python train.py --num_hidden_layers=12 --d_shared_expert=0 --moe_layers=[0, 1, 2, 3, 4, 5, 6, 7, 8, 9, 10, 11] --norm_place="pre" --rope_theta=2020.0 --rope_fraction=1.0 --parallel_block=false --init_std_qkv=0.0371 --init_std_down=0.0 --optimizer="adamw" --schedule="wsd" --decay_shape="linear" --max_steps=3355
Below are experts of layer 7 (counted from 0) of a mixture-of-experts language model. Rows are named router (the router's row for the expert), gate (a neuron's input weights, with its number), up (a neuron's input weights, with its number) and show model dimensions 0-95. Each number is 128 + 32 x the weight over its row's rms, rounded and kept within 0 to 255. Numbers have three digits each.
After each expert's rows: a language model's description of what the expert responds to. This comes from a sample of Wikipedia text that the model never trained on.

# expert 40
router:093128128135102137150168133113078154168070092155159138119118072163110119162025147174111083073152130146149120130094104114069158029169165101175118137098103164162182187126209124095088126152089127141141131112163164137113102135087151123084118104146145099120111145146158118116120137149062065151
gate0:138146108127123129174113132146142098162086154126125113151161058075087100135123100121135130144081124107169078130139126079181125146145178226135093125063175177117111131136143146121108159145132104071114099139158196105122118125200059113111106152111160152108068168101198149101161115130123124174
up0:146178128135150118169038126092138171138091199099121109106098131148125172078116122165112090121165062117154061138124151133129135119134159130159102152105089086109125106163133161155111153115078126131028080162087170110107146140107137085107189156114139221144149092097109076148112152121122081137
gate1:153188121081141205127118127141082168146129120169134164136058102167100119096138142172164142133125149127133144136132163184067076163118107141138135112127098101084120131108123096131111127093090100142071121184119199098140203111242023117120086139122138147092130080087116184177099133156119142138
up1:036098139116136116148201085105125112160128163105101089115159080148162109134148135133120109144105161164112141154092174066141132069148103103105153140104068192118164116135115142074198152110163157124198151097103095123081149164122189118164165115075137120112125132099140122058131140117173167118
Description: Inner pieces of Latinate words. Middle word pieces right after a first letter or syllable in scientific, Latin or foreign terms, e.g. dec-id-uous, pept-id-oglycan, C-ic-ero, anc-ill-ary.

# expert 4
router:113165168112115099118073125171112103186134176145162149145144140124130099111212088202095179186148133143162095103176163150160138106113121178107136136142111155138138115163089089112165115153144118132159102107081120150156136153116132169164068174084095159082189135035134144121147078156158074112
gate0:144174117146179162214110149078129120127121135096143076142115116109093191130111155147107016084110164146161155125127109126113095102126095083081088154103142116081121173100124121116109104123041094190149170130161107085101127121122133102125197092184132119179061119143159104068141139101021163153
up0:116171149158152109114094127145104043174147174130113094126132138109123144135151077124148132113079166195170106111187121156088134125134158110103098148197118122121150161162046093137142163090101141123160120163105082063102124175064132116177171103194094166162139122090167126130156140097109133133
gate1:163116140125114129158145136123119176111107096140148135173146172149134137117171131137238124131099141151083150088174117100112179119177136124115142154174140164114165165077113113131135189132140130144106117070115152070115068196123127150083103140082153140128110115116144150144112147147207147076
up1:115178168155088148150127081110075174192100110128165167113108159122171117115125125096162141059212149147059113133117151104131078191094130151089115116154123184162093127132144094135116100140092103130100129139105125139162157153095122132118170169127139107134181145197112131154092111108055089076
Description: Colons, periods, list dashes. Sentence-ending periods, colons before lists or subtitles, and line-initial dashes or en dashes in lists, credits and references, e.g. include:, ")."

# expert 44
router:145153094129083129168118072125120105141143162114144147114129112144178138125084124067126143087151131099188139169099115147154156118162166131161121169111145168134130147182060116123178093171168115189126098169195125124153100091124148087147134090112147073122112078141168108154114104106106087176
gate0:107153156106133138141175149120150113147138133133091173096055126149191137072106099174137164141096111118098094147148077103151137091157087163107166143099074135123162129127165153099133173121127082141138188146154142132081134145130137101163126118130135075136148131138138074140132196101114094118
up0:150149160124118149130138140140107076174141124164154214094123076116132100158139115104127151092122132048154121128127124155151150142129177127143102163104082193105119205075116117119130096152063094140092165207148181174168154200108127083140083106158169156075130119143166133208140130093114091159
gate1:108100123162164173131172106190095122149195113176099090113073073136094147125157198097136174170099112192109103138091152111111143140196114150129114120181079130107146137128153095093148129118138123102161133126185114108127119150170088128139101122134115101057122172114155147093084108176141067137
up1:155127134115125119137177134163172171124134163129088115135090142093142118101133151091187121095107129088148134201107167155182114131132151077122082149095177142138161110124135053106139096171143130143125110139101130037178107156080147122119114163123102179149025152156155112147127087110109127114
Description: Verb endings and particles. Verb and adjective endings like ed, ing, ated, and particles up, out, down, plus verbs such as caused, decided, found in descriptive prose.

# expert 55
router:159052118146097122111179108103104127118118122088136086144108078174129157119062148142178052145116098136094074134124129142072155072099118104134173193130126119167213154151126109074168159155101146101137116163120157174125102129075139135100162144123159143092114119125092100154121129124117109133
gate0:146090164096122120138134154106107145144139137151124153135220121186129154128117094140088139133080110086059152121168093131178133061143142118134149152078082167133137145143175089135162152180154133165139069122064103119154080109128156139169136142124176114139175129110107129112153144128080109137
up0:083128098120169230128175173163122123112176097158163114087081148103085103127128128105127116134149177129169118128064133106131144057079130106049125135113118148101122145080111132094044122151177089124140148111158168126133166160105146143126102146105117125181086203122095130121170154097164114131
gate1:136155102054109130155090116039105147108079099119141158175168118148133113136079152113119083097151103080171132219092140137134134155137178156100097109166145174140193098181128133149094120106167138110118152129110130132089154137096157129138143159149169153125104113138153145134087156133119085119
up1:136124148099073098143114124107143143137119104100105117097137176065107154119090154145098127100169159208093172160104092175077149183192130124091095147060102146178166086124103137072100147116157121070194115187185093100155142091138109120177125093097164032123148102185186176138148066104152138172
Description: Pieces in titles, names. Short word pieces right after an initial capital in names and titles, e.g. B-ion-ic, St-ring-ers, B-id-leman, Beat-les, and "On".

# expert 15
router:081185140131067115099141145116154083165137128138150163143128148142133085124203144154091215143206159137203144140218185157176111146174115112119132135102138081126118128156129124126159103128172132162116104083046109124126124095148119135127107144119127105135197078203112175152150095211133143144
gate0:104159074104161191113071189162146156077120095165061080120053124078095100088090116151127074124109169092071083184108093161116098059153094113146127136124151143096057135085168113150111177127131154111129123155167156123133134126148124107096125157112165110072116164083087098094086128103136141170
up0:083153076123125112081094119115172112080154089146077136119083069105129122093132112129127133142133118098123235135109129212127088112098117208107108169133135121129144138105146091119125132145108127124152122144127154146150097131066029094186152126135154120039129153110139151161106129162149131148
gate1:103123160152116126112150179089060126124168041107103058132131116151139137118114126122191140112149083125133166183162119173123139138129055113136096096110103164149094060070178171102125149157093146134097089154145106122107158132152160106062121158093094109088152135147068116039104130113114143070
up1:156148186141163098189125041086098163096051166150114094081177101086093125186092101145163107086111152115109102104068091083129132111090176139101162136165127119093098148114105105136042115139076133123095146174131125155141109130157089121149132076167161129129164130129124122133077158115081134138
Description: Prepositions after nouns. Prepositions such as of, to, for, between, against right after a noun, especially in titles and phrases like "the effects of".

# expert 25
router:123173112157196083115153102126137133152130123064146124050115109137158139157198147088145050188138123109103144104196119139161128141126130175107153143136135195120099158137112161131099163079134120122085152139100143090096088100131145112114161184137136187096138115074137092112100196111074157119
gate0:122093102132143209154089113159077142105124153110121130127181159120098177137122157126038151155081130163160074152152133069117123101127136046166115174048171121140100177083133088116101128150116126143145096094127148168164164176140130140094137148106177130091082095096120119213118100108039137161
up0:130145125116129181125191091167086130156201196081168137115104111115133186146117148106130124134095155144138105162131070126143105110105173160131122209130134121171176165129160140067100127142139087177103136142129131146158090157082141094137125141205118157156125191115155020105126196065090148105
gate1:125137143157115184051127133149145095090121130128137199121117182119120085121136063117144136070117157123161133161102103115177156142143155082114125108088097119121180154132171135116048108165113160135120173124152102123143165186141068173127154138143129103113112087141139120086147125133140110117
up1:222148119132141118154073160148119108113094145176152144167135159179125159129131128117140119186109065128084139054158219085115109146136069139128084152164118111165101144033149123172202156134160103161124145095098159109144115113103140130103135119194114088055106151145097138135127124155134148218
Description: Table cell pipes. Pipe separators between numeric cells in stats tables, especially football appearances and goals, plus semicolons and unit pieces like °N, sq.

# expert 58
router:099089134124110104155189157161093145147106080120138119090086102116113140134028169158107054100149098179136114130097133138084152049134171091166164144072100151181201213111183114114111135178083153106152125118120169118113096114087149150096132111157180075085110152116104122130155137116080091133
gate0:124117130134144146138104079133084097148153142143148134084190132164122122162184133080204121116182117159111088143146105164153098126145097167113086125101099144166134123162153147092152178132087140139212171125090114151095128177128172179128139104109050180172163095107131139102106111161130135144
up0:173078169084138117118182087103170143102130183123154061084185092199217089095173126091158144094118109134190120121156167120115112098129087146099136157132066173104167122152131112112195145110081139113126124156062113164177128077211142117148177103140105117121146112135089098100132093130188161145
gate1:112076124135104143100136080198142148153180167076104090127181165123144147081133081106080145093154116081132134183186164122134232103093123130104113128123189180118130134146170125174130069167073194113109143106139138132117099117087148133099143147115135157058162105077134192113087096161150145061
up1:194099085088154153152130133135107138076131155121127154087118122079148119131084175069133152137138169145075185174126167173106072150083147151119187115122105122140127099134131094180169109141055179151111095089118124125070120134163155096125137125118151095101114104108143215110119115131160170105
Description: Pieces after lowercase initial. Word pieces right after an initial letter, often f or p, in rare or technical words and foreign names, e.g. f-itt-ings, f-oll-icular, f-ug-ue, T-omin-šek.

# expert 26
router:159131085140202120051157112177101097115109093113130091125128109157089193095139126151161117145127147154096105124146094161174103104181151097106106113147144183136149141189095130158115093173083112165102119102199105160070135157118133081142120140119128150147207091139120153154166094119086070099
gate0:134116139158128169132166140111135114120142151119161089120123162149149120104128148109158098055187071170135201117079096120166111158157085118120096031091137146099096052130133136143117155142128125154175157125137138130072158138162129133132111140137073116124140112150070133083134128119137073097
up0:106166161132142213142069094129136186119179123102092162148135150107086141159126083134171171176117117145134118121185143112139149116117119105118113077152145137146166164161160138090173146128129115082140062115092173087184105123097126095149141064103129061129117100107112120085128159133115120171
gate1:101058152140111129123232069165120162117113112092141148153065130078161121094155136081182158122148174154103101155107148112108077125157145150108158084155119113046164098108139097125083117101109144068072112136152125066176136131115105149107158109044129109184141149131082153100074175128089093124
up1:130105157124127124073129091113073100087171097162132103143107123120093130118182140147198119174090159091144076160162132130134103121150121121101067041185083138144142106073113147128053105151128107129086127140107158110119160174184137065101150128151094147108170111145097151121093161138156140152
Description: Word-initial capital letters. Single capital letters or short first pieces starting a word after a quote or parenthesis, such as N(uremberg), C(reating), the g in e.g.

# expert 53
router:131054164159120151184155102103103167123112102107112152146154041115089181159073124104131045124118137122119087121118125074122148010131178123119118114066119180142101148106152137115111135120107139105136122125105134142136078110107128149128136121149134127173117111142137099128104128102102141162
gate0:132124108117088089130101114167199082094121108142157115109162116145168103212148137123075153090055143128089102145163145106092142192175112107151125139121120083121060082196141094149068120142167058135123159122157148148132150068106141142084132086173092167113076138139091156122104126150125160145
up0:120139042151128089197132118124109136112158126132138130132126140149155188109132151091105144079041154130149109132063188103131176162157145104128116132155180101122138148117079138082182190155188141147115145182159165204074163083109160120087077076141153128162144081117100081182097154143119101104
gate1:112145104103149118133168078056040115131127085147105146104097144147129123080180166085155155141142073168174095183204164168101081123102167135100119100157137153109088133143106115102126086110121092147119162141164119160182103137092183100145138127098131152183174071130150148154101099090129146168
up1:118124085088171089121169129048102159142083146133101111089140098119078078101145158125139164171133158120090135118135144116166195119113144108077141113087115115113104140149193105115125114164131146162131101159171106193115126123091207111093099160147168089147156095156150139159139090096155170120
Description: Technical unit and term pieces. Word pieces in technical and measurement text, like mol in g·mol^{−1}, mm, Height, megapixel, cylinder, chip.

# expert 60
router:150115119125159115169075159089117129095140148124124123119137146105124157146107078123171185159102131081056136173187079122164095075092118103084044162146074122162164104055125166125127134102165203139134139129116133161143121145138055124129119211166161076111078132111127164094046102112115166147
gate0:101099184138167112140133107151117158143107131125132089155137106177130129196156185198150111077163106099151165176042111147144104151150066100117064103127164149059171153131137103121086115105128141149123104135120153164155173144081105146117149084142120142161079084116162135110085132141076094131
up0:136107138072119116126064119132100178156099150069153198126154164064101136169138094103087061124091057077130152082176128073158149143119170093118125164148169166154149198138099239159115164116135113134132128091132132104099109116129123150160148113069108124145128107139197133140183126153150088113
gate1:173103099113139142128053134116132122124113122118117118098120091110161095134130087118052097159122103122185142115099161093113162109076147114181115124077131102144077151108134102127135174142116154122118127176178123172100082193084140089163143129098149132209132136086120109102128095133174181030
up1:108126132176155077148089169148077124140112120111179134096122093106176174137092102141167146097155152142184114219096130134089138129072135138156095093081116073141138138094114173127154123143123142094129138164152117116136104123111143204152142176098125167161144123135129082089119150160155096105
Description: Line breaks and structure. Line breaks, section markers like ==, table row ends and short infobox values after colons, as in Platforms: 2, Length: 3:31.

# expert 52
router:113130164150108153115171118142095149104095079092161088153111079166103179119030187148155054089098165152131086093089146095081155051140119119180166153071151146185203157124169113106121142131119133131120136153150156161111139146043154130083135127118142149096113146104123116137144121130113095132
gate0:117131127214108093134110117152131153122094156132137211092206139081155156159111112050122154154096090097092087121183170145147098212171147184088102092145143092134090157083153126069206112131113077141094081178092093087153116148122187100113156118088108143135184152110135132124136161131149196128
up0:129101135164108117105133193138158127098140171121092152083199132148146146138145122072136152112174149140079076175110120101064144089094134147120126096101134176068162118133128107197144159132120075152100098181101186142169124169122112150131129099105103150076149137130097113128146122086107162141
gate1:105058109099147162094127144107142173150138109154129088120143120217152113121175144138151125168106134171167141107151103089171108185169148160147108088136105146102145112151062119132116086104125132147080135071168113162115093103138132066187171108123160089197117150151145086144161131122114053124
up1:149137208127150130127182112106166074144107103100139155113071147140086157122095093115131125101191148136086080128094161160102174077117122102099170083111134147118117127134098173145083121195083090125144133175126175125143163158108121178177114138157143045067118105139126121177168061152082147101
Description: Second pieces of surnames. Second word piece right after a capital initial, mostly in surnames and place names in rosters and tables, e.g. M-moh, McM-ahon, B-ooth-by, B-éjart.

# expert 46
router:162111089102182179163081117165190125139144133116140165075162112155142141160136121119126173092116145085132160132097147130105130215164112074139129156155120132098097125163121163148124137104156132187186091104087141117159086101137142167167183159109092176144141111192170117108140131076097091138
gate0:134211105123100154113127104112132111147125082110118114174115121122084110134136142214149113136143154132143109124155149087146139137131083082134114132148118167117185104139110135113117110129146135196125112129146130158153085163153064097081127142184126098167102124144094136145117047134113112150
up0:121130087197121176108070129126177161132132196127086162160095176120180110151120113153093174120148144055085103086131145098117158139116145155133139115172132137138165102092131083124147093106161134111112097150106131138132185137080186136136093151075155106129154073146171107086115144150142129118
gate1:108090180161124095180152092131125143177154138160119130084134172155150119145119147116133119135155206199144103140134091093100138116171124156104136107097047128135119127122102125135063149111190145126074143167125141126135143141199130139053110118136169122076147133096140119122152128174134085124
up1:148154157145136110128119112142138114101135148055093103096098145137095099106139151149151107095104118133179145096071136123098142133153128083125166157101096149101125187127099200120111147156167146155133139100129114151107229108109091134131157093114146050054130097175106139107134053137105116165
Description: Determiners and possessives. Articles and possessives starting a noun phrase after a preposition, mostly the, also his, her, their, 's, a, e.g. "from the King".

# expert 20
router:155127129114205077146134149154171135142131127144169144073166126116156154194177111137162049128115120138085148116152161040087149125167148137111118145153149199145093173095092174168122184096170143087095190161097159077104102123183134116073131169128142090132127170108175102120136122156103148126
gate0:171158063115143131137183153186098138135173181177115096137139149121124152105126095123130145095123101117115059133135183134130122132124069183179169124158090149130092111100142116096092125091138137152145117147146143121134119144151143101160177078142098144155125164124118103060044115091080102190
up0:112125170132145073109105106182163091153169119051129166141101145135132182194154115111135094127143199121114157201133146108103086146147111163149117133129091178143131088103119141124089151065195088147082118166120117086110140158098139193151151108158173164158141132125108140081136164078096079124
gate1:086154124124105150088097106075168154154146146035166146131057115095127124162129119140148126103150141087167192147085140193122124127078134149127084121142106109151137131103151127107171139093048097171137182097127171101189117118146163141158138116044062162149168169065152174099126109123126126058
up1:151101119058117151100127169204144122145170103138105097172143123108131158109100149115111128097100074157119120170160175157119160084160187070216173057113120137130100150074129116150100162101213147117142153167116118130125145098098116130121162088146136168087150126076090123131122134122131123198
Description: Table cell separators. Pipe separators in sports and statistics tables, especially after numbers, plus semicolons in lists of years and coordinate marks like °N.

# expert 6
router:136137152139149132116107164093146069120147086165129152172139156083114130176176115103125198160165105109156148161217161136102127194108131156151119135134150126146129093157121114119144137114122165172143122159061106102121123141145086150151136156133169132079136146100128186059100113143114161154
gate0:094205155106171075155203097129088196105137130143099175141163134142125103153140131201118107109090000167123086149102143123133143131171124116095142042209152096143112144146139114109138097132129128106084115109110170107136159085150137098082166109113072133141086185104127153134070126173116119091
up0:145142134088122076175175089150141149112083125130155097112124191109065043111127117096185121135152114133176193148160183144191131113109082177099140144176113116158161109123078155149161209095129159116093143116117124116154137127120126161135071152058132079133118156104047185150174139138088139130
gate1:117183116110116082139097090112152128157109103102140109148126121101165146108153041173091157095046130167156104159123118151143141110094139115133115115167115121085106090090133161116082131160102162188150137138106149157188088132124098143116178156084159083120126081161139113129166062111110174144
up1:113182056145110107120135141086124117126097134086192236087208089169097105167131106118110203183140072104083125126136145155107094135116146156099143145168124137126104062142132123130132129100149178091141127097134174102116101165163050187160110138167128079117148151130129143125152112106186123126
Description: Prepositions and list commas. Commas and prepositions like in, of, from, within, plus colons after infobox or taxonomy fields, as in Location within India, Kingdom: Animalia.

# expert 50
router:080158076181031081163134093086140147087106148109143125145134115165175107081132096090094180113120143102157160144062160147169128155161152189129170127145147111148129150172085050156175114152116120140113108154173109087120120136123126031130112070101160056083097111157109087171108135109103144128
gate0:121083132120066132093074115175196176182141130142130098121165151075131100139114105208115123151136101079136132116132109119136123152140119139170153136113125113155133060135105176112134141132124120159154089084096106155161073175072107121096184076105151111165174134087119143130185164139100119105
up0:134165185199180162114168123114050132106068098139189124094077168131134175138108175084069108136145123134125084125056051130106109105124119104091088144088117120116134135102146130092092147172157125135088124145202167103121127159149178094173151100150134135151094111181133119110141152123154115104
gate1:151110103120108142094146106132103168085086159121173130114057123182172135113142129167111144164126071183140107103122143174154090108094122094122107079209096139106153142160124163124114121076114148190149102169200155144149136100085137179147146122176125182135174125158042127122112138106153110141
up1:132129079188104118177113186090147134059126203120165178124101087167186157112078095148098184150120129139139135134164125133109159094079130155094121158133063113154159082169135121135120128114179161100149113136215152174116121094105124093136096106161062129068158094143115065113104168086138119150
Description: Clause-opening subordinators. Sentence- or clause-opening words like However, Because, During, When, Although, In, and gerunds like Knowing or Using introducing a clause.

# expert 61
router:165112141127127162152098154100151097137136134115135099154149180096104062183093113121113164093130115109169154159138085099102105161160079051189130124122170118117077162115061188179153110162127162204117127135231166117102130083117130084093128104175083098146132110125173154119133108136054119081
gate0:175148066128061117117133112092120110195097167062087188144149106155112184092125153094076128149129100164112079104179139170133139159107178153078178139126110083136155130143150081114108107080126137149087096138117128128094103148124105118118133157153176103114120169122172129105109120205084152141
up0:159176115114073098141170132125168106141062175110075136120176081168117173106071202078060153131160162153126118147145125134133133159110154105126138075108159080089078156103129122100102105151190157177040151111141119139062139152129119083109099161161113063109101186147151177093100109180132112111
gate1:135064165084055133112122139127180121087122144178120171151151094085122072134109134150159126138114136100126125087084103110146147103099107140115124070097097127134130141148148128164138080138148125055117132154114145153083161142170064149168144122135127158136103128132124115165137121099142104078
up1:142137150157127093058149091136063153125101150096117042095114137155110123121178200091110186127152106150128116125160121122105168180103182140117195141132100115129157160095141180119146095157103133232077120124146038145085099164144149130119085125114151093170094088141128077134147115154110149096
Description: Digits in years. Final digits of years and numbers, like mid-1950s, born 1951, 2020 census, and taxonomic suffixes such as -idae, -ensis, -aceae.

# expert 1
router:125126169135153142102120153078138095116155064148158141148117168130147123138151110120107161179185156110131161121226158085154095134129108163120100158143169109151134083135119114112128140104102159134112120103050137145090143131116129048206113145126121152082155112121123180134127176117138149159
gate0:115112073113196142119174161166141105111160089129091149123060126143120118059201111138133136148117149121128071134102111142149141135139139136085196162091100147122115120089112142091135103163127110101159133110129118105097160100173167129122154146129000139137119063104149090201186111094082095114
up0:152114087114236143156186156116133117147092114161067163112099132166115078084146146061125091173122149102122130133120087080160209112180154134104191163107117155127137121070116187165168139145145149062153136110115097135077085106158103070108163130122093096128198096146140109137178096201122149136
gate1:146112097113165145119180082152102108083139159047126115147055142139102210123107150082173089058128081120100074143140091116078136068138131091126168051099117118115120186167131174132165131140095100109148181122139105101092132124123170145053141194164077141151110156105114170167126092119094088149
up1:161145108088169083118163114111158117120169108091165075171073194116128221149100144120166168116148103152087135111163161075137147078150145165162145111106133143118102193144147145209106156107104146069090141096105180067115134167107124127095143122171091159110152183151100134175134123134090151180
Description: Commas after names. Commas, and comma-like punctuation such as ")," or "",", ending a name, date or list item, e.g. Edward Clive, / September 8, / Rolling Stone,.

# expert 31
router:171134137151098161054060163174106094100147090107075120183146145096096108149136148149069158186072165137128161073167136154146154114141124094136139070136136091120118124154161125109116061110181110139136134156114121170165170106152116128150162116119118126138118079096098213165160154139128126058
gate0:141142130156093138139123118120152090117120116134215190131103121148174097145141099110081163157120122183119181161109061155114048125137098160114045149139130123068079127106171136127146124118154092168085127186139084093103107106079180152055130126143114123163115138096161110123063104131087188082
up0:137135142015098111112117168146149124127122143118111114129166113102151203115087184108109141151143089146111035085129128172105148175167132088128149095087127157115144145118154128105058152092098132097077142079139127176148116160138066133104141126084162126076184124192124157126128104212138087170
gate1:126076106123115160172109149167071162169120117120146100100120131163135090058146074142137068080214091175129121125178134158148140095135113126146173130179116119136123111122150182097095103117143173114153156084104149147135124117089126146134224123162127123125134141134170178120116154122032098150
up1:073172116158166140128109065114096163142148127156099102157154135148115152194140151136115192156133091134120156165105104072096115120172114081119082110122139138130127133177136128172182160052154114135066172123130160132087071128145138045167123134159082084136096141095159126113135098137124148124
Description: Acronym capital letters. Capital letters inside acronyms and call signs, e.g. WHDH, WTHR, CTRL, IKEA, AFEC, plus " and" in lists.

# expert 5
router:105080117141113076122115106078138132113131188143161118168109191080156122159200117072142194140166137116163159159166176170139143187152099164156064142081129075141081162152088092130082142107144129137151136155060165058129104159077156135170109076166173134122160127170138136127075130141126165152
gate0:187115200132177111164098146127110130179096143146041138100112081158088145146099086112147113101087181103141102157159083120100130123137134159139163125126108185095176133166144098096146081139130121135126127185144069176085114140140144118182148112141108116133115122154110129124102109065078071129
up0:145117031096124109154140085113087136128168120169166193141121108161140142135150102126114140160172059135115078102148131138098131145123183110146149182109135126137174170149170178131162071204111108149153124139150113114096065112158176136102110097106076130172146145111135142162101095124149096124
gate1:175102145146101108083087128117110117069135178163108150146141135134101080117120140115148083082115122131085129134100111147109128122180101157115088138138165117138117150083072140087132184078137177132051148182125039185109153181129086161153119079101109126105127097132193075159144135158131081098
up1:158142138137164107139200099210116142163090092081081131123139106166152190105111063158100137097130163098145143091166142087093140122099183099155129076108106121165132165081132118166133091145148148114167141091104174149038155102092159153115140114139089149095115115127108104067180088114164148136
Description: Prepositions after nouns. Prepositions, mostly of and in, after nouns like part, member, species, as in part of, as of 2010, among, within.

# expert 49
router:117149088153096147157176109111108184114105119154126178114124052133107139150074149161076099082155105097146077086107099112143155014190116137139082121081147161129059118122196130119070083145099138116096133145151129124120118097164140175107123077186083160164084101116164119110107103074122079201
gate0:119151086170130121122086094177139071177153117092190123144146145145141147124188122119194108152180054109130119114146168135181161173109148188093165123105108110109140211156147121136133155151170080131108104153095123099131133124154145106169087116065074144128140099141140072183105060124178106127
up0:093117133145106113134152172098112156102128088125121069131200144119133133155086148083167095106153131185118131143105144083140146090152079150189175094166129140117176123158115132156129188169187100184115145072136113113118145131097119173130130106146149106137144132184100130154114092079061127175
gate1:123174071102105174221135101153128082132125129109142101127097080090186173086069156121108071115116126160070103125140132104098182091133122168150131127104154091144134123122168085128101099159126157152161103153110099126132126076079150148151083165139095136156125128102075120175103140166096092166
up1:107221134133149141149113127134122123118109158119149155118157097107143071096081138116113073086149170111074090163085077095132176076162132128180126150098207134104150115113168107148106102140105166179118098142141102156106157116159099106153100086136165087156101213126114078142121102163138143138
Description: Chemical/medical word pieces. Word pieces inside chemical, medical and biological terms, e.g. ur-ic acid, ac-et-ate, cy-t-okines, u-ve-itis, plus words like nuclear, drug.

# expert 9
router:137150150139099126094110118198116144120102100101151112137100115147078164099107132185150163184164102130119100063102159099158152093159149140117166096148150150115120143150114085115148136103053143125156128110111152132142171145149105176118104172149143167129191137163056149128155128130100091166
gate0:150125092141178150120178148142185163048150110113185154121086094096129130184147122129146101115101180092127085111143141159113149100164090173126161129114114177122157158100174197104095124123096083159131101112109134115076122133124145123120173070122108128123130122110115139062107183078103119166
up0:135142100113117159076090096133091121110203164112140094085130083108144145150171114143160096128127109160131137157139102196115081128165152111164125144098105139085141179126169124156124127120071084160074144130183128095138124080083153190156108138076124094121145065091114129126134128131161140126
gate1:135113134173156094148123155080118146053147124080114107114090059110142179119115140096129116112153133101078116117083127127172142108163114191131151146103096110038151076161216125072112199161102198087108134114202174142099107136126135121096145121180151110076147093111162102101124139045135125131
up1:102127140136107098112162198134191164129095120115118138183108117122088092074156095125103122179112105150149078103080125102120107174143131155140153099104070125088118107155167142153139092073122167144053143120188138132181174160185174132067039161145189122060121107119116129135133076139121114093
Description: Periods and initials. Sentence-ending and abbreviation periods, especially after initials like J. or K. and after Gen., plus commas in numbers and list dashes.

# expert 47
router:061196097170063054147125084144148132099139145110107153135121117159206127076105121107097198092165116108153176160077133150169133151167148193137161141112156087141131202178072071145157085138117095136108116127179118152145111130121130066138140090091154038090105093134125082146098095138124112124
gate0:100116108125119113110138154105095144046113115139143065104090113162146133132161145173137094159166121119074114126124163161140131150094142185153105159145089218150106167147131073110119137146081143102130165195146123149060118188120126147089190156146160163104121116077110101133155171084140124171
up0:148150125130137165157087106126087217090128111163172143150112084170120157047046137191075137115124138134140171168086131149063128087159055118095121093122112127142081112105172163140130118113147179172140173060130107116169123119165117118152141137142135100112143086152068104073220144140122096134
gate1:120116128122119135153120138110109045126135112104119115171137150127125149113127198138101160090132084118074156120145179120125111135095117133115101177151117087177085135079156176145152120150206071142044126135081172090132115054120139119095116161092108133200109158129121098158121126155159092130
up1:099059132140149117143131087105081083136090193089088200132161132084149148164086140073157144167133140110104131138112112085062157134057134112121151091060138118084176129099160127125126110126188210088130127134140113134114129144151088117145150156120169119162090092137196126129190155105176103108
Description: Verbs and clause connectives. Verb forms and endings in prose, like defines, relates, recognized, named, plus connectives such, that, However, because, although.

# expert 28
router:117118131168181085193138106133152138097107127099096117094129179105157133118190082088169060147152129160122157125168072091153133131104135184107160114091114164134122125098090141096169198088148111091117144164143088072114092123153147148130186158120126176085115164082129109113105122057121143084
gate0:107084174152140172155096104124052128155134090102086067143098147115112153142128123159079157141176127155128083115136076110156099114056111175099090102181122147126151094133118064147144077159107140102132152097138136189118088165069171130146126079147060179121154075151174156166124117150067083127
up0:160077185169116121148083157102075129154131107106046146138097125131090065098119150080129139092209101064110080125174125118162123124112220144160147038199143140176146131097143171178089130121145151086138140076112122143145132132104151141178156126123064128155104082136163036118150124129074093054
gate1:132154096129093054142152183135082172072111066110120135179152156095127128095147175122071149124156072127155152083141213145118186076202149168121120127072156154065116139127145058146130117137129080176119137197161160146188152139125082148103160149081136129126193166114118113148094161161144082078
up1:176095145112130188127157099102187141147170067141159064114084086149094094204097132166140091116128116099105062165154140082093182161108083054129109062178153120119061207125149168202116161188121133146147176111147199096122062105144188089071095136162157106137113107117097144102151144171124181129
Description: Table cell separators. Pipe separators between cells in sports results, election and register tables, mostly after a number or time, e.g. "4:26.48 |".

# expert 54
router:139085119102206133170113099154170124176166129123139166130137134167129146126154149103156161095053131109159129158123107114107121213151135061110143093162134172115140155165113140160145187098119162137150099087080142102167112124130160185154149171085106159145183128134134108098175138134120091139
gate0:136074135131126107121125059142116100125156101104136128165114098135070177179122130105083095178198180115083073116121168112120127127093185150057157133096138152134104110106119110076087060106139111113132143168147102159131139143167065129148100157102094080192085132161036125095061157129177174097
up0:126169108043114152130143184110123092219134190207092167103161147166102157153112138126161155129132097134166134144080072164159141129158117149186126120154136066121138129141089194148145126109206157131088087136119125146090120158094136122128098092204165183094159113095197070135162123178113093142
gate1:113181098115104026153125150094152150105152147176127070115071095132104126141111136193076124121168111153144127138162108167103155121183074155167124166127164090170140147180113109125125147119120149118122132168148117115105131128117090134141077135196143138123127111127111083134052129122143126148
up1:171148084138164134140118116115101080122118132083104107163129163148092120154076108133114180154136193174101166150112188081119114133104154095092143083107021118076144163102076081172143126089110123097137155117131080162110104144137040134139130106110119109129120090132157102180131098105094121086
Description: Determiners and possessives. Articles and possessive words before nouns, such as the, his, their, its, and 's after names or years, as in 1999's Metropolis.

# expert 45
router:145113106153079149161150119117098165102093079088113067077133096146111159138096146145187068135146144143128072122130144101128161110088091076119148132132110123167179117149074106075093174185095101110081111168152153110125130191032148186117166134164156160125112137116129092152123107082100085172
gate0:131034079114143115208113079150093134095117065060155165126128214123138158093115134102115102107101119230142082136167087117140194089160147124162126131071113136096101095147156163111133137117189165084170161144141116056123082139101142113124135125121141138110176121095175193142122117104151153102
up0:129119132080151120192081132145087140063139082104123184142151153146104144182134147133102097131097083106151154078140109187144242061086133135148144170057130169105145108110176117175133138160146140107132138166146102118145083162069121119168104119131136125093174129118118151116144160124098139093
gate1:135172088203131167113180152137091119114103126128119174146064061119183099187124130113170127120170135177115098099129080138121161039104086160170112149098138143067116099117209135136091135171172138211175161177126116111110139114157138143154162166062098150110111151082141128088145170135142147136
up1:172192142157139133110193182116145180138094153077193140087060114168128127119071144121138110112126193155153130064110068143163096145116094090121094108134077069128080144118145108135114156086048131116103118135097141130153071158115086145164175138135120147156121163128126117168166129101154111171
Description: Mid-word letter chunks. Short letter pieces inside ordinary English or foreign words, often after an initial b, g, ch, such as wh-is-ky, b-ott-om, wind-ing.

# expert 16
router:161194153130123163070098091096154103130115117167164109175160182136131108161126124185106148150183133127186149117223146114133144176142140148114124159183164186116118095154119115140112135130114182149089113130048135177120168124149100056173095129088124147097179134167103187119127140113094164129
gate0:082138113123148186099150113181095150171134147158073092134082160177203185114086153117173091072094090182125100160110094132068192142144189061142172063109118151100125180112113135139167118107093126094090109160128097124155105128080134134131214090124150144110096128113133071104104124100108126074
up0:101122125159217128125119184110027163074197065143075105095111149170114174122149186123155092152116119126134116096159154118116123130152123100172149088142140156137090112111191088136180135042110126118109149106111124084142136115104146088157143079123156197174107141142140075113102142107138133153
gate1:089132077132161063208159112139095201142072112127171158138093144120137126150154116129118095081131095180102131165125163108142078136126143160098084129137124097119084151103185110134167151135084106140140106164155155062132125129091074190149135078133146144098073148062084103182171168089125129124
up1:103147117170210083141140117163154091093154120116138085099082114133090139165083161110137106178121118116074168156104099150118125099143129210162109118156103161077159133135123075091156109039125129152136134112122122104133129147102123074125160156152166068151176157127148133068133149192142093223
Description: Commas. Commas after names, places, dates and clauses, before and, which or an appositive, e.g. "Hazard, KY", "Sunday, February", "In 1978,".